Experts of a small language model.
Size: 12 layers, width 320.
Experts: 8 picks a token, a softmax router.
Training: a variant of Adam for the experts, 269M tokens, 11674 steps.
Below are experts of layer 5 (counted from 0) of a mixture-of-experts language model. Rows are named router (the router's row for the expert) and show model dimensions 256-319. Each number is 128 + 24 x the weight over its row's rms, rounded and kept within 0 to 255. Numbers have three digits each.
After each expert's rows: "comes after" lists some tokens at least twice as common just before its tokens as in all text; "gets" lists some tokens that make up at least twice as much of what it gets as of all text. This comes from a sample of Wikipedia text that the model never trained on. Tokens count by the router's weight.

# expert 14
router:127125122112150094126147139131157108142131094140115151100097110125150140141140106124141121143146135105138075136191107134169151129099103100096109131126118104103118126088094142144134148132121107
comes after: ",", " was", " is", " However", " were", " are"
gets: ",", " and", "ed", "),", " but", " while"

# expert 69
router:125104140119161097139105163097105159141130147082148160124135126149131154141142177112142148160103103138138097113119134134137127107112164135146134095149112147127119148142123125117147135088100161
comes after: " the", " a", ")", "===", ":", " A"
gets: "\n", " U", " A", " co", " Co", "C"

# expert 70
router:135124128133137115138097148138110147103098156136109150134131133177153091136137121089152175101160147145092141132107130101111127148144094106161123104105147133155112133173092148165157134115098132
comes after: "\n", " the", "-", ":", " at", " U"
gets: "==", "\n", " of", "===", " National", " United"

# expert 51
router:101159141115154172141125130117109097135085155150078136191165155143115103131111092160092098116144132097110149144125103124120132163166130115116159141118138140156101160107121123162090092131128154
comes after: "'", " with", " of", " for", " a", " to"
gets: " the", " his", " a", "s", " their", " her"

# expert 75
router:165129120117115120085160129163127180129166107105159181118111170130102120109152119144126138110142098143108129138124095165149110141122095090138164126137136128151127137108091108090101138126109148
comes after: ".", ",", " In", " that", "In", ";"
gets: " the", " The", "The", " this", " However", " 1"

# expert 72
router:110103146175148165150119112155097133120149129142135133121132109101167109111127153160098082084154166119092162123137101149134114115089143123149139121070108118168145154123104121159158105144170121
comes after: " |", " /", ":", "-", "N", "=="
gets: " ", "==", " =", " 1", " 0", " 2"

# expert 46
router:152129116151136141128098104116160163098145163084118134123164111130075126116104160116136135151129122096118123138139116172169121117112150109153119112129093114120114126109111121128129162112136163
comes after: ".", " (", " \"", "|", "/", ";"
gets: " A", ".", "A", "S", " I", " M"

# expert 52
router:197144157111132135137153162107124094102161100117114151130124129103108113133121098108123131127162075144130156129157172117142148108139143160119160164162122122160117141101155138105112129131162129
comes after: "\n", ")", ".", "==", " =", " =="
gets: "\n", " (", "==", " \"", "===", " also"

# expert 36
router:148105091129159110089106146165104117120103099145110150111146141153100096083107110129113130139151192114109133108184116168142130175100098113160118108072164158097170139146119111140167107148087107
comes after: " |", " in", " 1", " 2", "In", " In"
gets: ",", " July", "–19", " June", " August", " September"

# expert 59
router:150156138118147121116126101084189125117103076117133133127135193168140163148161120162139162067111157120104101156142097159176113171112142114106115155134111143079141111102089156115153111131150118
comes after: ",", ".", "s", "\"", " However", "\","
gets: ",", ")", " and", " which", "\"", ";"

# expert 58
router:107068150108128136121120097152138115152124179104119099118095139115135136073125161144123125109080127111111172112114091140144129152116132108148157125126142148142141166114117108136151128123140088
comes after: " |", "|", ";", " 1", " 2", "aged"
gets: " ", " —", " 3", " 4", " 0", " 2"

# expert 71
router:158136130153158106132121097120144121117096158082130144101112148149114107092129144098114133118097085161115143143109148143104132157147113126136128099144135147095136133163172099102148152125116119
comes after: " |", "|", " No", " United", " 2", " 1"
gets: " ", ")", "\"", " 0", ".", " 1"

# expert 67
router:126133120113112127087092082104062122106087111163163122111113125164103104126131107134179129104150161124118114113142153075107170164135128166117149164097107097125123102155160179159143118132091093
comes after: " in", " of", " University", " St", " In", " New"
gets: ",", ".", " University", " in", " College", " John"

# expert 39
router:128102130086116165137160099132141084156123104150146089107109147126141140170172113098175101127122111135123136098117125118178121164124173151144112175138135149109127100109094099104133091143191158
comes after: ")", " ", ".", " 0", "\"", " 1"
gets: " |", "\n", ";", "|", " at", ":"